config = dict(
    num_hidden_layers=14,
    d_expert=128,
    moe_layers=[0, 1, 2, 3, 4, 5, 6, 7, 8, 9, 10, 11, 12, 13],
    normalize_top_k=True,
    vocab_size=16384,
    qk_norm=True,
    attn_scale=0.378,
    parallel_block=True,
    init_std_down=0.0036,
    lr_mult_o=1.02,
    beta2=0.98,
    lr_head=0.00792,
    max_seq_len=1024,
)
Below are experts of layer 5 (counted from 0) of a mixture-of-experts language model. Rows are named router (the router's row for the expert), down (a neuron's output weights, with its number) and show model dimensions 0-95. Each number is 500 + 25 x the weight over its row's rms, rounded and kept within 0 to 999. Numbers have three digits each.
After each expert's rows: "raises" lists some tokens whose logits its average output raises strongly, later layers aside; "comes before" lists some tokens at least twice as common just after its tokens as in all text. This comes from a sample of Wikipedia text that the model never trained on. Tokens count by the router's weight.

# expert 19
router:538498493492504495451532484487521462547533526498540492512513444558525512482505471541489539493476522506485519535515539462525506457446490460480520534482487512515487460480488508508532496504494450517541464518503496488520484535527484508484534531507487466503485504520499536543506485545512490552
down1:511522491495521484525448546515493528468484494473498492509489524474484498556526523519481503471504523492520506460492506519472493530523511535514488493531493487516435484534549530490445467480530509514491518490489461503530520501544483532487509458489488519442468494487513506531475507446523476491
down2:517535497513558489516474486507470511499486454489489509508553518497480494503435509530477493511481532522480510488485518515509486488488491476453489535464481517518481472474498497450509500484520522512498511522485452537471502455508571557518509472481476492516497558522569476482527466521527529485
down3:497540514490465481503562451466513493508514532508496524501466514498497492513502458526505481515530515510532540525514486494509452496496506480512517498494523499514507489473507498476470495527513521507495496506514473475511498575459443508495533499475534460475477500513500530496559508507512503491
down4:509465521533469499507509465514522510486507523536494493491514422543519480478485525508457463506519533471542480501531494487501527510524467547501501480526528513542526477481502473503498502512488526486542503494514475451495506493543464522534494518508538494505467468492539483498493482491502540518
down5:557511490499493513534523510477512526520529508498451496513490500467492504482472486494493486494468507508515507549557501424487509467450501453467475532506499493528496480527499510464520487498494539486478481516550490501504510468489485510487505505466496448473500484511497514464514506476472491491
raises: " are", ".", " and", " of"
comes before: " |", " |\n", "%", " (", "1", "2"

# expert 26
router:477549515497505525513485490497539500476512482473472470518515510485502436476498477518476528538504484502498475452523538471502465487463514480506522511483500490501513539481494511528508453519463529516494505560507524548510482498501527517481453499488516488479510502479559520482484502479534490482
down1:476512460547514495517522511446508485476485437525501479577500523521493475500504523496514503516512497517455507506520481530513483502489531485478490485526471530522485515469498539521531535478511488520524500441471504480551551513523536494519455503505520451518501506500471469490475477517490528454
down2:504504538526492484468526516488516453523483505528510492508542504502481489492500545490511473505499552499481454511446500501476512480556491434504508503481494484460507479437486537479477511468473476525545458494532482518470495500508494514448462511504500520495439461496483494478529509485501543505
down3:499499494507526482471522500526501507501514486535506508468506505504539443497518427482439465515475488469495529493512481470482472509528481492528479519505478513473509486482522515518506510512516478499499485453508494464502511492492486481507496486509474483511507505484529496476494498459505535485
down4:521427526521525548519503524493492495496538490466527497474493551487470460544518523496486504536519491488497506531477476462499482510486471480494482505530486492468520475535505507508506544501510504491463481494489460491505514498517466485477513482483527520477510534471491476482478521495486498466
down5:518489538488483532510561546484509456489514506485512497484484513522522514518505510496526463548524505506512488503508509503554509491517496441517521531517488495503532526527489495449516490487468509476486495554491491497502509517540463539536503500524492513519441517523511521550502497504475466501
raises: " the", " a", " their", " his", " its", " an"
comes before: " the", " a", " his", " their", " its", " her"

# expert 4
router:473493494515494539528485502486505485463491488514467553466499516483478539491495530535507505506492453495521491487506468541489503516548479473546493472463523514517531500485529432541472528488514574497484531492515535504485525513516497506517504457534508515554478536432515493486493495465492509489
down0:499497452531464468546455505489497532542510471492517552521515502460491494511517573494478485531474493508501501469467464468517544496449547460480496496491485523471489507490503510484490507509498506455519521486486499497505479534541558488490485545515518549471500478503491473489462469489469515516
down1:476483485519473533510464495504491507555492496447506542502510465508492503472560478493531488486555500507497515475524479531530458495516488531545548537541462478456505520530506503496532521477515535481471511496518460525487501533536472499466517468480558512501489536510534501498513498454487505510
down2:526487412479496484471501523506501465505499493529516500516514521508467482527495442506466521471501512461491504500472502453552448490505463504537492512519481506510449461506468476515494501561518502480529522464479505486531507501493520489495475524491488502519509497523514477474493499475494518501
down3:516481560498506489512480507491478564494538478532555507494475506472528494513497502500518494519536494496468522495513491463489474530504509522497470513483482473514494500477538524465488532489430479479484503521502517494469456492508498514513511487501523535509501538507487485482568443493520513532
down4:511507467489476465499536472502517487505475451476521511503470484483487510460514520504501518430503513534490515478486500487503509513513481471443490518468482545493533521449523478535523503521512540474478522468518490518495543506473479459448489481487512504517518536463478507529492521528484540492
raises: " The", " the", " "
comes before: "|", " ", " \"", " Win", " Total", " Party"

# expert 25
router:459477492486532515514510474520479496466521510505510451523535515529510518476518515511535519506492526509538505541527505520511513487505498483483503484558486504499464521483530493499493484476495462469514507524480486457495530501518502501495484518443500506529510539524500502514499541457478492484
down5:473532517537503524469506486504506485462494481497506516458522498448496500501472461516497490491506557525489484477455506492503476552514484479543515539504529503519488558497490522470518532495542475508505491563485537509477478468517539486498526497484494493510510493510501517488510509528498496525
down6:499451466466535517521522525509516516474454487443539484527522534495463507483504479528500503409515543495490550515513487480557505508491515489462517547478477475487500490473512542512486464532500509526494472519477491527478496509521491496479499504508497516496523534484484502498490518531520502523
down7:470508501500512502550516459537561513503533475525531513461520467462498502488471519433492519506461493466482513501501486504506505554512524461503505472527511558490487521491525551480501506499491505442545503464499512480492480482493518499486550482476547519496460536482496532494486508500505487538
down8:553478505495501482503521501494501495549487519455504505551483532472470487458503488520508484493495508511513483535525502485482500473467515519466498453496519527564479567494504506507517509468544535484515526493502489491509525501468507484526497481433523538510486498471523505535509489483534495565
down9:477471482500503459504521530499507475514520480504507499586499530493559482519487503530480481471519461498475537487477491488514463472481513487490523493489529489492470513503470504501522496546473514494511513471525511519492524478447483456524508498501414518541542469508474480483452501522497487499
raises: ".\n\n", ",", ".", " (", " from", " in"
comes before: " |", " of", " was", " is", " and", " ("

# expert 23
router:540480498486469502529509499541519505476517517472429498494504532521528525496471460517550481521556463476505524532518468523473519523499484531480527489513483515475501501542472434554484470498448502469517511521504506475510484525480503491531520527501481507476496495509480491503533518472520477515
down5:498454493494471529473545541494495482480492497507483488503529546449520493533515462498437508496489517495492470522512501457502495482481487504489490507506464530520523479478509515506516486484499505448516494488497439498485526508472498528530508496478480524502598483522471497445486512514518508522
down6:494509456508522488500504494504466515500465539478515518506511525515430539499492515484511529511478491553514473503501479486514502502522502481477503477475501495474519455477469477482495474485501485487527456476482499485529498473517484522527473465493516545476491486532508483498506522488500447514
down7:480523499485459517575488488463530460503477460468499498442512491506506471495489488511487503482523493499520478502524520499508475485516510503530510506530451452484467515489544508496481461500519485512504506555475539510471500519446499560506540518545517484501503488470534474545503502482501476463
down8:517521488464487504488475492482474501505501449478506534474500520499489498473523522526541483485479499502537528493500501522505485486495469494509489550476480542497467544454539475550506537481465524476484533502494493541487502485468503550497502504527513509519501512472523501484444462514453552496
down9:447502480524519504487451469455509521462510508507484559453520477513442500505498506508473528475499495513531503511539532486517464446486505496526478472508540488520488475427476508505497477494465473470498502488472500437494511479503479521494525498493518497509513473512562487488560452460451537504
raises: ".", " the", ",", ";", " or", " this"
comes before: " |", " ", ".", ",", "–", "th"

# expert 12
router:455471486454496482517514521500530499543535526488505492482498487485500531496504491537486500477487477525523520530496463491510499532558522492496497440503520501509514481531474489457475533476519512555492524544485487509469475530519498518535456488491466553499532451490476486459471532525480525555
down5:512469463494492482449539492507522508523481483507504517438529517539530495492543533504494494542561494454481496454538491495511473480499468497520527529513505499530464492513463499522514448499537513505507486503516485515542494519485487524499471489511510525458524514509499491452492496482483499444
down6:506495415537481470491496469508496521504487533496484487523485497523531498524500474437497504482483529509470468522529491490459498542473496510503499469496499451520483488519489516499506498467503506536467536535444475484508477501467502543505497465499517495494478503469484455494481542495513497529
down7:475490523500488488548517540484493527516522497523470494501478482486499529496472470502522522469494497550505470451505521491456482488543497495511476502518448512508457510502502555539498500461485516502545492508483464508497534494499516510526503510483468523495473492473554484509510492487542500548
down8:506533473503519463465468525512501532527534513528522498513505516411494488438468524470503477514525508484511469506495468482487464458473566510467458508500505475520513473491522501463526499509537483495515512539532499492516493513493485546511533517467471503511491504534512525513522515484509513477
down9:441475493517468533490486487496511548511495514528486533503483479506524526488483494519476484512501494516517548464496481503469476512526511558494511456486524453547518483477509450488470466475512511494486488510457480502516455531462507532530481476494507493511480478495501501525520531473523492502
raises: " ", ",", "'s", ".", " in", " of"
comes before: " of", " ", ":", ".\n\n", "ing", " was"

# expert 17
router:491493569498504485507492513491497474493521486472497522506505511502490502452478511506498503473513474512474515477540501498506532498473515512534501530467502535506510502461477475478494529490463528499446511471458452472519513547493488496516528537506507510479464490483503521489493482528544478517
down0:510483513523530517493482502480522531528516535509484532542494491528496468477493519486508506501503504468488507514529506522486543494478510523486474513534462523483536498458507467493444501535453487458476517469481514509489490537525468483498549524487506529501460494464500485484516524467509506503
down1:506537527516539480495522493506472499483531487507574540510474477518507508502516522497515472534534505516501539492538479491480474501501519495475510483532473473496498518497499579515500520464485489469523515463550542501501522488528534490458494521486522511509513509480534485487546493478467536506
down2:488515501514479514526519470481520471528467486448469514536491540529529486526484519525487489493488523505477517465522484519478496498481504452508550502549490506537485506501516485523531455512509483472539548508466508518492548480518517517449524519553532501477515507487458527492490497518550481489
down3:523491500470479469550497522533545433495505488533554493550477487460531470455479485468474482541486515518514505489513475505480506523512496519512515487454491521501515524479485478505525487513494532472507547498460488502493484493478490523507524506480526478481470476469467461479464509554480510491
down4:502481428480489521463528484508522502507497488463511500484494493546472518500531529493487470477509491500478485447479496478508469488497503473465491471474446512541501525509517505520542441476513498506461494516492526506504499484489509468460452524492464502516529492476511531507511524519488484539
raises: "9", "6", "8", "5", "7", "4"
comes before: "0", "5", "7", "4", "8", "2"

# expert 7
router:552510559513467480529500481552467510527519450533512507477505495478492465493468515525470512482522467469514528502469473508519504515442502504459495482504543510512520511481527488528490492461481484502504517492520475488493537460513483528509555527481486497549484512508486471488551516473491500488
down1:519515470503501487522503503539508511567492506514487476503518517479496522519496504524481491524468503480498449518536512503495503477464505471488498470519502510499530494429573529488477529496538521487464447525486501492526516478490492525496486505507502511529481492527529516488495521524523504510
down2:482467469497511500478524502493479487473507501498499481547498519490495521512500477486496459470519494478484513558525505485525511487518483518500510533503466515506462540494503547504539491504546516476512466465491489486483506538484504494454503500455516494496507527503484536484468452499503461514
down3:526494452521465466502498517514455507478467481450520506464526492525498524456490505512474502442505494523498479494467469506485523499538497518505548468449486449530535500494477464471498491513484517543525495489526497488482482494474481490510471498516496481507506508517492519533500493477493484471
down4:485466523495505487507500501528553490497482490530490485491511513454454449503459472507502523493495490508498490535512513493516531522466565511459434462491509512563505478493495515512490538497520509515521468492491499476446530448495515515522490466493489493523487489509531519538432491503517492513
down5:493496465498506496503495458496512440481522532475473508517490483529490546483506480534481510494503492478521489545462553463505452459449492504489478517479539493474507505486512521500463455524543518503491528514502490513484515517449442519480510513507512536434477501530488521549486480517517539502
raises: " a", " the", " an", " their", " his", " one"
comes before: " a", " ", " the", " well", " \"", " an"

# expert 10
router:568482457490506464475518504494493456503486511494484476517492518529467471502535504529519504509465521524491496523528503503499500479497530455525480504476505439470495490519503508495509537486533498503514524497500525465513503520536480521474469469505466483486524459512478494502457518462497536488
down0:469468463491490524485551500507515517461526510514482485466483506492496505515488521537494542512464499517510524525467522499502531532509485489497477512470552535484502497474483478514452473496490488521556527494514497498453495519472467518560497495506506517497463490489513477479519530502516504490
down1:507531480503472507526516489500486512493488480497479454476490502530508491491495528493500511525466534425525527498491479517560507505542546545501500535511517484498511484459483477497518462515504504465507503513492499495524482510545510565508451518508521470534505504499518525496525516471484509487
down2:501511507555533544487494491514485537517491517504529484507487497524512487516456443492480547463554484481484551502500531484496494470520477496495519525506524516499425523495469511488512539478479450504507515500509492499489479535529460516470472501482502512509486491496488504491499520518521513529
down3:540484516478517517528474461517524473510486483510477477486508553486491497489497521533503492509517538510522527502520524514480474512463520500495492506475476524524485518427526503491471507508483532475510489499482516492477508507493495471520492496510469533510502497497528506501496470480525520499
down4:489541491526489521501497489495525501513518481473472492446474540538516523484479502520467499501482459503504530509510516477453527493483479506498488509468466516473496508535496507535515537505489513496499494488485516523556472535527470519469477474553446497480493485482479491519482582503485523467
raises: ",", "'s", " and", " in", " (", " of"
comes before: ",", "\n", "'s", " (", " City", " State"

# expert 14
router:508494484473483491499545498496526501543520537488545477471505478578511537497520455495502504496494552484503499533480506494495510467516534461478502497504521504517488451503512499541520489485513461481505454536495491506525455494529507508513536524472461494528557506526487539510494503493474500500
down1:499479552482541520475507513523484505477488459537487521519528555531520494488477500508507503543539524482479473461527466481504466513483471514475539537495456502525515515498528493512535506537502489477470488508521518501522548468502538457462497513508518509438467540499502463493487477511527517520
down2:476469426474455436501472425488534578487534515526522472504501473491491510482490516510513487489513512505518511499499500531503530500539502526531465487492512539505484475483526465449488525485498525523527492504468499495516448497511439520524496470469469491557502498492505492519476517440528476500
down3:503495482458458480535499492528531481484491510514506454493456455506481505476493520463476519507460481471459497554517512490546517515525538479471480479565489473520556462496510482503495493459509467523484450498504458506495493492455477518476499477508514472476453532469511496497484521515502485489
down4:492504440491524555510490493457497471467515506542511483461506499527520485467523511518466492493477519536498512485492486518426496516494548543510515489520459519504493530476463489453500471472516474511528526462541472545521493530495477480470514488469480519492483520466497520510499481460475481540
down5:480484511555488526475517424485536493502522538502515515520492494482485522490511529495489512530505500491561522471503474514509441491503498488476481515524465494493473459511492459487505545488494483485471514507498510496502445489507508508537495502522468460504512488493487481541499465499508501480
raises: ".", ",", " (", ";", ".\n\n", " and"
comes before: ",", "\n", " of", " in", " (", "."

# expert 3
router:492491521475499506505463485533490462489533526506535484529557470527528544474516430514520516488530489494514497536539548505504519429467492484489532499465511505501435521537529488504545484531534477490512467488485486499497504504503490517522507492504487526521546534544526538511500470484511457505
down1:538462493487489495552502500529494466501522509468514506548518496485502553478495518504492499508550496505499531486531468466465510491519522501499503499502464498480463560461498510471496494505493511504534504505483486510483489454529510542513492489491507509516448493477452463504453498513492522479
down2:500512498484471509523530506521520470514483525467534448509481534494505531479506541515482512445528537470506466522491515499489510447540504515529490524460507511477528498489487521519467491503503471481483523525481483501527534522487485511468496505508494531511485498446476497493522472511474475531
down3:468485503496523531566509494521482549499487519503514499489549504553504508507499464502491474488488480510513517507499508518503499485510522507534454497488501477565504501509505507511456525524534493533508486513511497543495447515483487498518531527469492509501518451470473476488548486502484528493
down4:513527479526496452463508501490489489490484563455486524504477486476484480511503521502498525499527569496506493510500486454492502487502493496529489471469503512504495508495481515477498513513465497516466513570476535514529550496512517513522498463516560493467481476488516538470469481512487512468
down5:444531501458513543521517475525513552515555450496486505505481471487495495521553489519518509493462485498528515490447537466501463512494530537474491477513463494525487467509482516486444525483515490513512555517492470484485478470541460516522496502493508482531508526469513467516523487542518512532
raises: ".", ",", ".\n\n", " (", " and", ".\n"
comes before: ",", " of", " and", ".", " in", ".\n\n"

# expert 35
router:507539460478471482548468494516510520502530479493519493444505486501533507470520535524531430485489490531490502437494485487475470503468513504515498535483507516551488483499494498490533474476510468490490529451515512531531483491502450516470493451521468483482498524513519483558472525463445510458
down0:528474517530585493496474531513486456460476466561481456524532544499525494511499508530502542492493534526469486510509491491523477522502515548517508536519524468522466493540484530486486501497459479509501522509522479481528521466498490503485500492492504507545439507490508500500496529491484451497
down1:505461461500497516449491489475512503497524482505553508529535520493474485495522472504494497479519511490511490470492514500479481505535517529497524520521465548508511497525535499531488479497512479459485495513488460468513527472548442494530492499483475547519507486506494501489457482487520530498
down2:504520483498502468520500518463522474493471567497489518484505477524547480483513485569504455537509492530548482478536487524488462482545479487533511483506507491491488490467526440533497470498479532470472476534494510542516502486516504474547510464463525489476499512500504506524495502533486535530
down3:499511488543523491534479457500496466451497498502535492528529541509507548502511492465491510462494516523522469484524479473506514500483510420485529541506514497489501497470540478522548510519461526485526520545527506518499522512525489489519541493491500527494518534503523540509456494452492481516
down4:512513511486515498518520473535488496513540509526493501514519513479521497471509501506506522499518431510457481494528499483524464518506485510523522494525507500485537509468503494518545488490501462541483505499494540493523484492529458517489498489494554544473467513476523500470511559504523504530
raises: "-", " ", ".", " The", "|", ","
comes before: "-", "|", ":", "The", "S", "201"

# expert 2
router:513528484553471529531482501517476495474467470472497500515487524480503484531558495480541492500486494510496489484525485474525510533498558536504457491522476535491525549489499519496494451536554484504482455528497485516486506494525543495513507475510470534566470494486504512492466522504469532465
down1:511471499513507463525492547488502528500501486477459502499465493472546479490506513491535470515516500507503488462491513496514493496518496522502449445509499571464509553453459474474484507508493523528495489491499493490504483522514499472503515505465523480546508506491507508498456482500496509553
down2:484487494475485495493515486498543472461511540484508506543508486521556577476506461514511480486509501478510528516499465493464448508484493491482544508512487473457516465481512504496526499518490478502488537513489472552528516515475502499542506459496485493514466501485418522476530552478519512492
down3:447535506491546513499486487546526488478495513544497484480521488507537513517480482460493510482447470520529481512525482486482501486493494534474503499462511524529482470512530500526509515488472525509487497472523535533540547502468520484468436520478535460515521489513478515537556482512531544504
down4:516487497501526492560490539525480502555514506516499486547473510508510503466499505485517489455499448502499536483504498518514542529533518494462486498535511553500497545433491483508524509491499490486487527464508496522495506525467498525480528530439494477483498536505479553517510475498467480490
down5:519523523508518511527495489487493505487505479500516528544477477490456497472545465500505472491454498511477495528527480534538490504511491498462489482517530453483498467509463498469459503499532508515487465478466506497476495543478487478524469521520508522508496501530519486465455487478525507508
raises: " In", "The", "In", " The"
comes before: "==", "The", "===", "In", " The", "="

# expert 21
router:525502491495537457493514479516519518509445486484510486494532527492475463469446502469486470465511512486529531496495517471453490493498551495493500517432480500539483477444510494514535538476463547479466491461486480496512518469510557491465541501478536515490522478507479492519477480506488515536
down1:484469485525471468451483533495485488496473496486536548531517491491524522485516516524505479492489489516462503507507509520521499501471539527481460485480470470496498488446518520551516497485491488500466496494546471468513497472479492527496513477490474476477493536491482493474457487523475458496
down2:513528475503500513536543483479509508539480460494480511499530495462496540434469462488467554500538463494505535470491521484527569506513487539511506476469539536510459536445495498498492518533566509520509506452481552512497489494494514490502557500487496489535498499528491486532521502501473524523
down3:499500470492457514540464501495514521511545480522520504487511501463490496483504488497472516524509457535478488479486483493517505562485527471426496510491493454509472527471544497487461466494484524476469518485524525529519525476515497486495556485484498487474543545476526525511535509513508509496
down4:488531519493476530438494491522509539485487504517500484513436505510497521505480513448503510435515517490533465481516499558509452485525457477553476508480532472509527513526486491482528478482485496495491563447467452496495512433489551473493483486487517485487516500513467454483509482509517482506
down5:504517511502492515450500478548529494496510521484460499464497521475499444504454504503499409513525474523532500549551500501476477504498491535538472476478492526540527479473506470504480505476512527533473512493484491506558494496520497495452479469495521518471525474497473497510483524488491504507
raises: " the", " a", " B"
comes before: " the", " ", " a", " his", " New", " this"

# expert 1
router:505470519448462504518528475497459448496498492484503495513474518500501471530503519445513480502525522471508505536484467483463483508494515513528523512469471514520476562529456498532469496518481461499523523548503511492519487482457500495513513470513523516479505499473467462485537472531505519468
down5:432492465536524491496506485472515505490462521486518524491546526467515470506513470505498508482471491486525453490511474499491456507493523461536487461468502496516522489446509452481472496528509480516538509440496462514544535492517510503519500539539532479526495478515512505465445515534495492482
down6:494479482486473495485475500475504469506512484515501512492493519441466486505498513505519514529521528463539510512487484536499528514487489460512485501525487485504499575485522544546470505498487493508484503525475479504511483497480499517506453486522515468525476507445501500490473491462451496472
down7:505468504488488489462485479478514508514557447504499523506478485512515516512526505529450507503498494503467507545515488493546511445494489484515500482516502508524463473485498512548498515469517464466466480545508485496503551502506497526500500516473487537506509436481470486498467521516459524480
down8:537474478457513492536526493496503477485534515511474488536481482540531512512528496489490493483521486491468569522459503472504469463491465466478514509503473480480481491525487559526507492482530476502521504527520523461494504504467529497468526503468476532467501531525473510498509522519455495508
down9:502475526498507460473565477505523503483508520466518517515535504470504518503490495503488491494495506473494476522508465477537514511493491530490535483487519474470498485509506484491476476479495438482534495534481506498510518496469491509525532483483531494483491445538496494480536512520535519469
raises: ".", ",", ".\n\n", "–", ";", " to"
comes before: " |", "–", ",", ".", ")\n", ")"

# expert 36
router:468481535503485478517503504494535499494512512534488509516468488500529505535501548541481481501480486477521489519468479504491483499531452480487508511526473513536529463482539521504499545465487484463491501485471521472518496503474504483488491491466485451457468494494520503470463484452548468520
down1:497518486492508544455488513508479525494479518536499480505451534496471492516456545518507510505532516517491492501512513521484535501547520493520483510504516486473469507519501464463510513430499519497488507485512517480542478464486463500468487497547470513471491455503534473507526523515438458476
down2:509487507500496463518522515461497560551512471490506513518528511545522514477552520489489470471487498483490519499490497539497517479512477535501454517540538508448492507486515525442480504515513449476475500515507478508500503521469489514501507467524525463526462477492505487502481526492498510555
down3:496486523530516518485512546507494485506465525478508493479504491433477494485485481507490489505521525476547479497478459476504500509501498510500514526499435518532510452469494516509514539494496485500513510489509458481515516425514526464452501506483530503495462491573467486461489484497466493448
down4:518532534522516459552494528536501467532470502503493470451533508523495525536495493505495469482518496473496473481491494515493491557491557493502465503502525494499464511513486486538518517479481513540501489485534529529449443460523508466471523459506472507498496486511510487529481513466505498446
down5:483501490483524505494472512528536478476531485499477468568474513512512514515516509541491486437534526480515480524498459565504493504499466496502540482459490472490499472537488527534528484497479518511518476488468491501495509481501471534497488482462485547511481447477513515479470531479483472464
raises: " the", " a", " an", ".", ",", " to"
comes before: " the", " a", "-", " been", " |\n", " years"

# expert 5
router:512494502481491481466518477514530478480545484522487523504520501491525547490504537528529504462478448489487537476539448467538489483507486520501556516542506492469473516467505498511490531554518544514523515547525545495518468488496503504509475471534511486535461495512516508479527458501525504509
down0:516509500476532484517480518493472473478512499521512469487503499476527517498508510489473456440502528504468524502519451485524503521462545537497502505519459480494437487482497495481522497536488490541464504495514492487515511530505525536586480533486498564518465532493454499498501497499527518515
down1:532479486494475490499486529532533541531517492535490509528545503480489501513529512489480509505484511472526503501517469512517509530527453470484490465510517507481528501524470519546518476517536477452466509462453491527466513495507508504519469485485501512540501520504514500473523479498536503487
down2:517519512502506500478501505508486473514489537499441509495495478497535511494488500507503499474499498455486509504501528479485505496461471464464475507510528476503523481508462496478542505495511503499538467553507470508543505513490486498508512504471525464496442508548487441523541496481499550495
down3:512465529510474493468483499507469500543510475540437495526460536530515509497486500547524488430516506520526498509499569492462503500503496499510485513545554549469509478486462468474519495487490513525542497518488490561503483573489459509468486536485524487459492506510440490511462489464477530515
down4:470467522463490505459533488454521508505537485520456486487504532512510547510504490515477528460468491526509513508488526510486463486534462445474542521487488481498494510488498508500515475510518499475561483472475483537493498519571521477557467530515435532500520509458441468508492492499492511522
raises: "1", "200", "2", "?"
comes before: "201", "200", "202", "199", "1", "198"

# expert 32
router:490481473475525476501501534455500468514480468493482521488492495510522549544511507448512523482509510478487490499528506490487473544548540468495501488495532518511527507530529551545521484498528544496489471462542490486482490478511460471505524507517503538522496507484468529507504527491552516527
down0:486465505530459526489510494517474486514518503527464500469538513480533491485512498486517503499508494518524480493504535563489475508495456536533463501497527523494506526505481495515516490483494475473491508516505510510468485525512504532477481504481529531512488442504488525455486531486553498514
down1:501527497450527465508495472506516537466487508485488498503550507519470477515492463476510493444529555515516534473524533500431480514484457491541496502571484524469501448506505513513527497513479494496498503479490454501519510486490499529441510471533466523465492520464510518516490508509488457495
down2:505471489528514481510483505494523460490511505498483539511497495502476511469460522465479491504478468495517536500503499484472481485512451482494517502487493501555477499467509493496495546484460540495501529501481444508515505501536500461453533459519486542508499512495511505473526495490490530490
down3:500433462479469496562502492442513524482505465520452518471470514524469489493495540486490495506492499521525544468523537483496463478500508458533485470450519508488502529494519441470499450501491546482521492466500546501473531534532517507500518521504493498469545504461487495503498492524532499497
down4:494508522473517483519490507480465462515541523502477472518494491526542524483464503529458498473519523458502503488492506493463481499460481488495513492481510462501470498513443514482503508467479487540491521502522432516513519506476493568491493505506518522449545484529453506506499506485510470499
raises: " the", " him", " to", " a", " them", ";"
comes before: " to", " in", " by", " the", " on", " a"